{"experts_per_token": 4, "routed_scale": 2.0, "balance_bias": false, "init_std_router": 0.0323, "lr_router": 0.000343, "vocab_size": 8192, "tie_word_embeddings": false, "learning_rate": 0.00833, "beta1": 0.93, "batch_tokens": [65536, 131072, 262144], "max_seq_len": 1536, "max_steps": 10436, "dataset": "wikipedia_en"}
Below are experts of layer 6 (counted from 0) of a mixture-of-experts language model. Rows are named router (the router's row for the expert), gate (a neuron's input weights, with its number), up (a neuron's input weights, with its number) and show model dimensions 96-191. Each number is 200 + 40 x the weight over its row's rms, rounded and kept within 0 to 999.
Before each expert's rows: "gets" lists some tokens that make up at least twice as much of what it gets as of all text. This comes from a sample of Wikipedia text that the model never trained on. Tokens count by the router's weight.

# expert 8
gets: "-", "'", "  ", "ing", "i", "h"
router,160,151,230,236,159,216,253,156,298,227,181,137,187,190,159,206,221,227,211,196,234,191,228,201,221,174,160,188,197,191,235,220,175,166,194,247,241,204,219,265,251,219,215,197,141,213,264,194,182,147,205,166,213,205,197,282,203,203,149,234,234,215,229,208,260,234,234,178,204,234,216,219,239,166,225,248,251,184,222,194,190,230,235,155,204,204,235,160,234,172,136,250,163,221,182,160
gate0,212,189,188,148,196,166,283,169,188,213,196,157,191,136,226,220,84,201,175,192,149,153,170,180,192,237,218,212,227,142,216,262,177,146,200,240,173,185,200,159,251,226,167,247,181,198,261,165,215,144,177,101,244,233,193,226,124,251,188,203,175,189,256,150,229,216,137,216,245,223,151,183,223,227,148,140,209,203,233,205,239,217,192,177,205,232,180,157,194,198,189,273,240,230,140,223
up0,227,235,118,121,186,196,181,127,252,217,235,165,249,226,142,160,178,269,119,233,280,166,194,276,220,155,176,118,192,204,192,169,242,253,165,107,225,232,192,195,166,255,246,94,225,247,177,194,190,101,216,179,151,191,178,248,245,240,211,207,190,312,165,260,223,185,188,155,220,164,112,176,150,192,261,107,193,183,291,239,191,268,245,206,185,211,314,207,174,190,225,192,226,182,188,216
gate1,190,228,176,192,231,295,299,217,210,179,155,215,241,191,264,187,153,168,212,140,203,209,197,107,145,169,161,231,223,170,203,107,202,171,211,161,226,203,176,126,232,172,163,174,127,208,149,245,196,151,195,154,287,261,265,194,155,177,154,155,220,253,331,158,323,197,220,209,204,134,214,255,270,186,268,211,287,241,177,197,186,173,296,201,128,208,201,194,195,163,197,221,155,208,248,168
up1,221,208,224,285,201,195,186,211,196,181,189,183,227,197,212,145,234,207,184,252,193,216,133,225,152,222,174,253,220,234,151,163,132,192,160,211,191,265,263,173,202,81,193,156,227,171,158,156,112,230,221,131,140,255,225,197,153,209,164,125,214,137,87,198,196,292,238,240,184,290,217,211,251,192,180,140,192,178,158,277,239,206,188,230,221,182,277,141,189,216,203,119,105,211,179,268

# expert 7
gets: "\n", " of", "ed", "d", " by", "'"
router,249,171,146,164,249,171,166,170,138,211,131,166,226,176,167,202,244,139,175,239,252,192,251,236,142,217,146,203,207,207,240,263,191,246,222,153,238,182,143,204,178,148,213,149,220,190,142,177,166,273,216,256,254,178,203,215,177,176,214,210,295,160,192,234,200,233,244,151,140,168,196,219,211,217,264,235,146,252,261,204,162,207,145,216,243,113,185,216,161,239,189,139,197,156,160,127
gate0,196,168,260,188,214,216,212,142,239,211,263,262,260,160,215,195,316,247,174,235,200,162,237,166,258,202,159,214,159,144,206,180,210,230,167,191,166,171,255,171,214,280,209,140,232,193,162,267,145,196,190,284,162,212,207,179,176,247,259,170,221,208,250,123,282,208,165,169,140,168,199,200,184,221,198,253,180,178,124,124,238,217,269,162,187,192,117,203,229,248,149,219,236,206,183,262
up0,148,197,215,205,200,258,221,207,188,206,134,232,202,241,247,236,176,152,238,283,137,256,210,243,215,195,219,174,221,200,240,131,226,199,214,113,162,243,235,225,180,180,222,184,202,240,159,158,259,238,306,200,276,215,225,198,218,230,131,302,214,210,292,160,75,218,219,231,218,214,230,211,187,192,266,146,234,262,118,176,176,188,218,300,104,250,295,139,180,222,214,211,241,243,238,260
gate1,254,202,171,153,230,217,250,219,219,223,190,192,183,158,146,239,184,179,135,276,215,178,266,156,184,163,184,177,129,178,203,156,205,196,132,171,172,214,202,159,224,244,181,225,167,205,249,160,155,216,169,111,154,211,191,260,225,113,216,205,169,141,260,211,187,215,209,194,158,251,199,121,243,194,202,224,174,192,211,231,213,202,196,170,237,202,221,268,211,138,171,171,228,221,209,105
up1,160,233,222,132,210,203,258,238,211,225,190,217,143,171,220,145,221,115,206,229,242,153,229,149,151,208,154,252,183,278,182,165,274,221,182,157,205,193,252,112,202,227,176,252,189,218,207,134,175,202,236,196,213,248,171,209,237,93,193,147,210,215,205,175,189,228,163,214,133,204,183,162,194,198,160,325,211,257,192,121,245,205,180,170,162,209,208,229,207,223,170,204,228,206,150,170

# expert 10
gets: " |", " a", "\n", "|", ":", " an"
router,203,229,225,209,337,173,172,185,259,195,116,202,213,117,192,178,167,217,229,254,242,149,277,173,177,170,207,210,194,187,197,247,195,202,251,197,237,236,246,227,201,184,161,224,178,215,248,136,158,218,226,201,223,191,213,206,223,137,200,215,230,179,196,177,215,244,210,211,160,178,191,185,188,191,218,218,246,216,253,239,173,180,211,228,248,174,161,216,213,224,164,194,239,141,243,225
gate0,226,272,211,227,167,258,193,168,244,144,192,146,204,211,226,158,220,176,226,219,188,162,228,184,124,181,133,175,201,181,219,160,221,255,182,240,180,218,213,194,141,240,241,207,179,269,172,132,249,124,188,202,253,246,189,217,167,159,193,88,291,259,273,211,193,255,211,224,124,202,144,233,249,214,161,224,193,266,92,139,163,231,184,191,285,196,171,116,172,190,140,254,233,178,156,160
up0,191,173,234,249,231,194,178,218,287,151,235,179,169,233,180,205,235,182,215,209,201,182,148,243,217,242,251,163,228,111,149,277,203,119,244,276,213,198,173,182,218,204,169,158,202,151,192,169,199,107,218,226,200,129,190,188,208,115,273,207,148,244,262,204,220,249,188,269,309,159,130,264,207,239,177,197,196,258,211,211,198,184,219,169,179,207,232,169,249,196,245,160,208,187,183,268
gate1,174,249,180,186,254,179,165,189,131,122,218,175,171,181,208,171,214,162,209,230,137,260,276,229,141,242,231,155,150,207,252,227,182,207,207,168,213,187,180,195,236,192,134,160,191,213,228,231,164,222,230,225,212,147,165,151,217,95,162,178,222,204,205,289,191,209,156,237,195,260,130,209,180,222,268,170,123,264,215,186,222,200,215,324,186,302,241,206,164,238,299,260,154,219,237,211
up1,215,127,222,280,196,267,259,199,149,208,200,139,207,293,241,282,208,164,188,230,206,173,224,208,239,181,208,190,181,168,212,139,215,148,163,159,199,143,236,247,180,190,307,165,245,242,263,155,244,178,204,131,107,279,223,249,259,242,244,229,187,225,214,197,128,219,205,226,198,191,276,223,243,211,180,209,201,233,204,211,259,213,222,261,209,175,189,177,198,197,206,175,259,268,173,194